Weights of a small mixture-of-experts language model, trained from scratch on English Wikipedia.
Size: vocabulary 29678, 31.2M parameters.
Training: a variant of SOAP for the experts, 293M tokens, 9148 steps.
Below are experts of layer 10 (counted from 0) of a mixture-of-experts language model. Rows are named router (the router's row for the expert), gate (a neuron's input weights, with its number), up (a neuron's input weights, with its number) and show model dimensions 0-127. Each number is 128 + 24 x the weight over its row's rms, rounded and kept within 0 to 255. Numbers have three digits each.
After each expert's rows: a language model's description of what the expert responds to. This comes from a sample of Wikipedia text that the model never trained on.

# expert 1
router:163152127173115164159101095148120128150138153135143127111117147165143126152147108121133127103100128118134134112126145168103101092104116149117146148143146109170151169133090170137173139178130151080106093148123146113162138108122070133113161156146134139157155119149124117172151165151157123110113106139149075143123156115130146117173112149136151140120169107140117157145111181115122122090128
gate0:126164103135111171145092166124096106120114123134118131156133112131121128128137083115109151116158104137115127163137130108099133084137149117102134133187139130109128107156148111153137149148135160158125076137099096162124123102080115144154135120088137118138138110135099108135088120117184103099102104099148133135130166076111132094102109129164137091101155108142188169155177123085125155123143
up0:091088127080176127131175101125171178127127147134130089148132150143119108108125166111095086119103122105123132138105118139135119154137129118137126135092146164164135141126109139088134127134127134133125161108152173131110130186176115126123090165184124129104119128122139148115159129143065111166183148121136130130136098186127137138140119138088143141158111122087093107120083110144107106119146
gate1:076129155143135158132151155117112140121166118101105144155123109149154124145177144139115078116098116117125112119128156104125135131100151169135099173123084139150122103169087105156189128134112144130121105126108145174135095157103114175113114111124125131090156162134154165136132099108135102151133127141177094161132137120099105103132115140086134106125113101139142138107105102136122107125076
up1:144110130124151126137164199113142214146146140127163141149151150109183115136123125088112115156131128146108122140090108131165136172163105123120182102167149115116086109099129097082100122132121124120132155140152170113145120127111152079153098122123116092116132111129054129130128123142095134103137125119077121110146104127129169151138152132126151108126131098115122148139161128178153155103122
gate2:128154079118143114174118103171105142115157143097053145128117152147112115133090127074135122075138139092107102108089153132111142102109151136120123097125133133141125132153137157123113110111120139091119127104140141144090081110135151111131135123114123151145129198134168130141145113104118129083181119105144171139154141114152126145163142165104136111161156158136156129111102143133146095190125
up2:128080093116149155194124141156076124114121105083127175136103149108117154152088147119158166105099120130124133135099143100103163126138126175118201099089126115116103129133106172160122115095089114108162124082153080165095134151160139116149165147141108141079116115125093141129112102139158142113104122090120123149130157113142119153113107115118136129098153144105141120121131140132108097176154
Description: Labels and nouns in infobox or stats fields, often before a colon or line break, such as statistics, Length, Born, Award.

# expert 2
router:102179122153139129162136129140115124104135154183144143140122115163167124175110132130149123113129127113098122125145139171116090139124087152127145121133164116135147155164060170120175144134111120035104116138141143116158157126124120132103152142136153162118149100108117148154178143139140106081151132116155106105125142126170133128124113162129153122150163080157144121144145146120092141127072
gate0:081153135115146106142140134114114112135143097116087145136080133128116103130147157143186115090138139123113144082128168170126127155153112112115115137101142136120087135130104106115112128108137147129088168161113159123119154121145127123100136142108139115119128133087137122117163154151186126091135137122166108146139101094157145101150085140106092154155059157150106130104114098132129133151121
up0:083137135123150122157138165154151118106172114108106172147115079154110113142130118129130112115158110107144110129122140145119152072171126105079113136109134132145108129107119128158129117159106093110173187078146184158132144130092131136110128141139120129123140123131147133138099104111147155118143166143130098116114109133155188123123105162116121149136109095167148127124094159138117131145125
gate1:165146127147185139139141143129116165122089153144143128128104135142112133174148096090118132128122161126186132134114144134133108135157130151110138103111121158125132119129117122130153131106143132136120121128138117089107147119133108155115134086127124162133129094084105098157122144074147119159142123102111108114198174168182145114095089142127153115094125083131166118133124130146142094119118
up1:153125126114121141141083139104117135151107126119108151135123145105113129121112103072169155146114112084116137116137127114133164151108178115125063148125105144130129143178140073113140095149094157158132101131115137100112128146116120130107136129150152129080179162130132123137135073118125159094108124143124096165127135157108125092162112109115131114125169171128099127119139111148097133146193
gate2:147179119082168122113143140118129153112157125109121119115131113175173109154123144113155080188075158165111171150151141180112102118116142143110106138112137113136125154163131135112142088056118131112131133124101129129100095111158113145118113126117113122129138135117122151143100183088142137117102114117137162139123105111132163119099152097130148126168136139126117097153119114127124143153096
up2:135155101108158145137155133133159154160154141123123115132136127183159143161136129141129085163090154120101104143106126152156134108160173127116118131100133105141154122143122154116125095101091103100139126127117126160107115105142122092126112111108082150125163165135107118174113152090172118117118110182165151149111148101107171134130149124147187102140108102142142073127113134142166152127101
Description: Digits, thousands pieces and totals in sales figures, election and sports tables, e.g. 8,563 copies, 600,000, Total, %, million.

# expert 27
router:123136148119150105169131122152123148140139177185152140142081111164140133178089142104134129084126104077093118146150142157109112130154111144110137129166150071135130169118132141114134153139120152096111108162147142126131190088106081154103146128102139151137175118144124141125180144117128127115138172110160097182110134129148128120142126139116139116144161128183161138128139123124109140103104
gate0:124124140115166126121146077128109121085138107148120143106091156136112111117135128180148113142138158094147105139104130106149137082134105123152142152126113155087101179097161149147126105103120093089181174151132153087108123112142129100134140097111161149146103114106088170126169123103151080142123150163111129138153108098164116176116113116109143109152146133164136156120152113152145141114089
up0:099085095141123120127161129106147100124097091128096110128079130111121116135149124136123111135113130066150152155158117144132100122155136140094138115101115149121134180120134129149196145116141111137115147105170133109174097107150111128141147123134108138119136117060124125084116128145129129170122162121130130122130154157119124133120142163090179100169087151126104124110140114137137140109139
gate1:089131127137114115096128159159123128121114117179131111089090150117135132159158077108117109097135099120105143109117135133132105115146165120161116144161097120112097144131160135149091136092156142145143098163151087153111109094116136134102169126094114132098144161162116122098109156134133103117155181127133141141145132146132061099119147131068139156118112109118143122110111170088085158122113
up1:156154111117120107135129132106156154110175129123097123095138179100147110169150154185101106139145126163123126130123140117159128093128141085194118131113159101106140127161120099134126139142107092153098149148144157142085112136089141154131139110140152139118123151092135100114106135144105105118080147137120122134136128108135145143128109197140099122097098100099108122114131147096094120102144
gate2:159122101126104096108146152124148122121137101176140127161068124141084143104171141113169162120180137112112142083187114158106118134166130107173090175119141108144113143145149100080083137130087177130118136135102112136159128158126099156159120129077140131133150133133137163114140104122099161156119155104129119173097108120142114096114174130143151097111128140120136126148134135128131133123182
up2:127139089170132082135131145143130122116127109119142125122139142152131133149109108202094159131151113147131100102193099126168126138146156101167107113118128119145098123126066157137116134140095129085113142143102101173176143166115131115103130113089128134151151133094150163126141109167154160138132106134125117098137124108123145143095129123165162154075095130083138135138147095155108156098100
Description: Digits and small numbers in dates, measurements, ages, and scores, such as 17 April, 8 m, aged 24, 1–0.

# expert 17
router:140158171148147120159154122141137158121185147155124157123104147172143150151100070130136137120112079106114136121141142147117099122142120140146128132145139124141140146142097151145151151168119173078112144168139170149139158102122064158111111169138139123112153060125152131119162122131097106110132165095102123131112169071133126133136093167091173140133126112146149158165148151121140186103102
gate0:123149111140142138075127115115102159135125129179144168141092132156108133178129104130116100096113121130113100141130144100156144136098088089152155124173120168093135129140148118125165128129179151124134096110223153116151112127118107107096136091097139129112137112110146138117171088129127105109128140109155163131099104077115096122178122121151133088146113132155177091118173169120127114125117
up0:169165123109131141116122135099126136144138102160126169167115132163143131135147099138154140150094122144131105130150097076150121118155132143139150093131152181096133164168121122177127113128139177127131098109159156130168142105128131112123174086118103093104132102117157125081136102135148104129110082100140126151082131122135078106141112109145129099128079129125163145159156152127147136126110
gate1:141136138143157087129222106161158148140140112155096094119145138112162136148158097132118111139104094086081144100106120158142106134100137129106116154170112151104126131111139147136152126118165098136176121119187139146185147139150108150073128141109150122091158053109107171124142122149105148128116101082117107147125153121116110155156118114101133114149112060129114124154133134154122109137114
up1:103097157153127141137120142122126076171113151140134109149125138101170133132166156108109091176177134157141113140127130115166087117116098152075142121134161126116132136107127125111146133102105158100109146180087106134122127113133121116115133131145085131164117162158060093099134107144168134146131163106142093115138106152121118164182172115139137095108118103107155152102110138108140128174107
gate2:116114150148134130094137143130113095120181163088122143123097130092154124133155148082085135091090106155127158123135142118189103141124128122134122167127146086131134170130126180148137104141135189178127119126086143114102116148144155111125112127135114114148148143143162154157192159094125123132130088132157069136130137107117093094144080137116126100084133146106140159077121128097112166143115
up2:104123091126120082093137095114111132137078105120091069120145126152135134097167169156136174090127126153097063135080136190107089131144152149112129149132117122105085157109159113088141164120137100091107095115134096108145101136119156142150135146114139144125104189145130127127125155137138133160094129155148144132124134144105140140154187126129165140125137122174163135137071105131127104128167
Description: Personal names and pronouns (he, she, who, John, Robert) in biographies and table cells listing people, plus "and" linking clauses.

# expert 23
router:111118122159139118146141130171146136123153135142120136142108139143144142127109124124148149121098116095131118106138165121114128151147087150174147138163122125140197153150131149122162138146075139047121073165143111122109134137126093155162121151119133113144152095125156119131176117147155136109124121120133061132137143108157147134153130171109149148163170123141132117150115112111095131097098
gate0:096136122093174155145087112125093120155144143156128095138152156104113101098133110144112150081152160124104109152123161135152091179123110133122128111143096116092195139122122153152134185136110097094098142083153145133117089123154107124133106145156091119164138118139141154098119098139117102148149111125101123165160143144128120149125141134133121098140163159165123109098150131115161105152113
up0:117139102159130118105134113148155121097135134068101119129117148116123152154106139158156150095129128111136160118171120153112149123131150089122065128158153146173089126119073128119131101137153158110174123102090105132104153111127147128114152109155114115122114149185154173159140150143122145136081161068175147136109171150131087107110169130142155169142133097116130091096085190139109141099137
gate1:163149143133124136149163169133117106137163134095117154138120110095134087132138144142141145134126118132137072155108164160153148084134152140159116143127093132124173148152134146116150112124098150135134101120131149142142085140107144142132109086110105160173136097122124148143200146093145153121147101161158120113127119111126127135138110153121171100126105182120116129119122129177111151137134
up1:124118099126151176147152127114086138143124136086132043073098097142170171154133147136213098159130097169116149151133112111101113088125131145142129129112160151133107099145118146113110127141118118133132111134133137103141132078110123137125131109112151112092153143104085140134110108120133120128108159121067136138148117112123141154121113162140108148158152125088080136117122099137189129129137
gate2:102112129143200160168124094138139105153149161066110129125094136120149115119136119141110144155120121138126143150120096134083122162140109113152116129134142133108144124125046134140158135126079145095147111092166154143108124154112101128124135135125140137082099097089105136097135142150140146147121144160169132125086117135170105139113123153128112110102154185132132154128162134127124163124131
up2:161169166123094100119137128111124125141138126168130106122164116085103135117118111128152133086092124115138108112152147115142150109100133132140107127133118111116066129126196104100110135118137106130101144167118099103134127104087103129152107122178124125170151154137099140144125134066129159112087140144108114125139166147107177130143125096143142141073086143102138126130115157130124147135132
Description: Field names opening infobox lines or headings, e.g. Preceded by, Succeeded by, Born, Location, Founder, Running time, Unit.

# expert 21
router:159150137164111128148114076136139119169124149178119141139094140141141136135111102136143167104120113119107135119148140149120121088159101143125136108136150083136138162156121160141161108163092138115112116131126128118153184102151059142133116148128133145143140084148105123155177154177116124102108140100137079166136192100141163137157139178120143146121146119148112142154144163141116152104121
gate0:109142113078138106103137078161113151096133137163119125116194127156133087140123127135110174109129168124112142100083147130109119110150127130186134130104129123157139123138132129118128122104166113112131119103115115120096128143176114143118135141111153092099147136150123140134116127107129118145159093109150110137117156140129107122083134160134143146136069151157120110124131105098148101108136
up0:122083073128112114136091144130102105141138109126117127113143118131140145163103114136170106165140112140127124107148133126114112167126148123096140126138096147126111127100124110122182131163123155146111088094111137116101073122114176108113099130138149141133104127123155151156097128163089143145126154075145143115143093125147121143124118142122152169139172152144119133181103144095182117147097
gate1:115129141116146157170087107129147147131142125123118115122135122171120105113144164141130102139156202155140128118127116115117068115146145146094144113107135120098139148171137109144154148145167149141115098112122171128126127117108162115121165139140123119119123169149074127145091135123134120097095111140132093164130099127138098107191141164133121162142138123103121148118143184146137154150104
up1:170072117125157134100152154086140113138155123066104154159141088187129128117144145154097117141157102107134149148099109107107089076098118126113137120160179137147153114164100149082137121136162131107090147139159169115167106130105140127104095135130120139139121142133138074132174157116124135089140099136072146111176116116099170150129151145151174132126134122114165100131155079087115105127129
gate2:111159132153111136114152142127107108120106134174048170166132159108114146110153144157092119115095134120126148127147146158171118165095086118132130137155127124119113151117105115133122074132133070110157177099168125135161151135137075159094146130116109106177122116137070149122137115114114108097101132090123125096119144095137134172134159151193150111129110125126161146114142097086171129155073
up2:096134106095124140129135132091138151109123124136113118080100149143155114083119164168115123120124157144154140137141135162106144115173135154119120130109144127098132109123121145115133079121099120130157135097102164107116122141138198143135121107118139148168142142124112144111141155087097156134070132107130128068126167117124118104137162111118116146106141113115079116128133163134138135112167
Description: Nouns or year digits that close a phrase before punctuation, such as Norway, area, squad, the last digit of 2014.

# expert 24
router:140152141137124150141135109125136124135165143145117158134100105146142147147123130123151157103120102126106132117135149144116092115150119126128157119126133073162142164133091155109169133150105166085085118152136130120142187092170083140116127155128142145126193109162153093140166149144144130098125138122137097112135196121142111148142112151116139129132161105126137158142130181090101129115128
gate0:123139103115123107119128146127136134109159113127127115096134087111126150142140154135096122138176146116103088106155100102113120141148091135132151166119136112095140110134073129112153113121094146131105129119097185114120137109145139085116160141130123110125199075117164130126107143100114175112153073143092087126174101167163148174110119119154103154117171143143098092150139121133110119121096
up0:157106153159124090118054151108185154112114091098154116133172091121100134151185100115134153155121122088114094110130104127107118118144144148128141125091179095125123126148099169110145131119169127161106174140107130157132132126105133101122091111109134093133208136124121136152121109140145143157118112111110155135129117135122161126102134128108133102112137137132131137171116146100125103182104
gate1:104118123131168151141142108127124092136146127113130074107148155102138146132149130158124084127093134112100105092153100131102119140176123134176130093130115165113143097133096126159118155085131149108103122117167139145105104104120194165136136111134145097111154118164144091097136087102152138143097103158127148144148163124163149120136148166119115149145144111121084098132153078122133125082161
up1:116119136177091094146121158160122159130138135157137139155126099145138117106110141132128144117109146121116121131071106150110134185112120135107116113141119094191130154129144110102123153116153100123119144115108104085173109160157086132160122148153073141127122117088083145129162142143127091113121135143129065108167138129122111118149145145106094137135106109130105145125130151178142135175123
gate2:113152152145092136123161106157119135158130104125153130130121148112179126150111171160112139101116095142133136143115132131136118127113158159138144151139136120126142113145100161104154152132115130120106099132145130155141151109113137100133093127141116140130149144122065119121125133165120171098175099104156128113138126086111138154133079104145112151107117111124116120155078153113091076105090
up2:099140109146108108130108126091153116138148141125115137077152149146137091110126122119129088147078132127106139114136131133104128140093141111104101144109139117064135127123156153122113115107120134137163132114122126113152141157128132176130149142134118084150117160149102138080134139087113123129100196136119116172083154136107119147141167108147175079164131133128126116124200115155133190165140
Description: The last word or number in a table cell before the next pipe, often surnames or party names, as in Jones, Galvin, Field.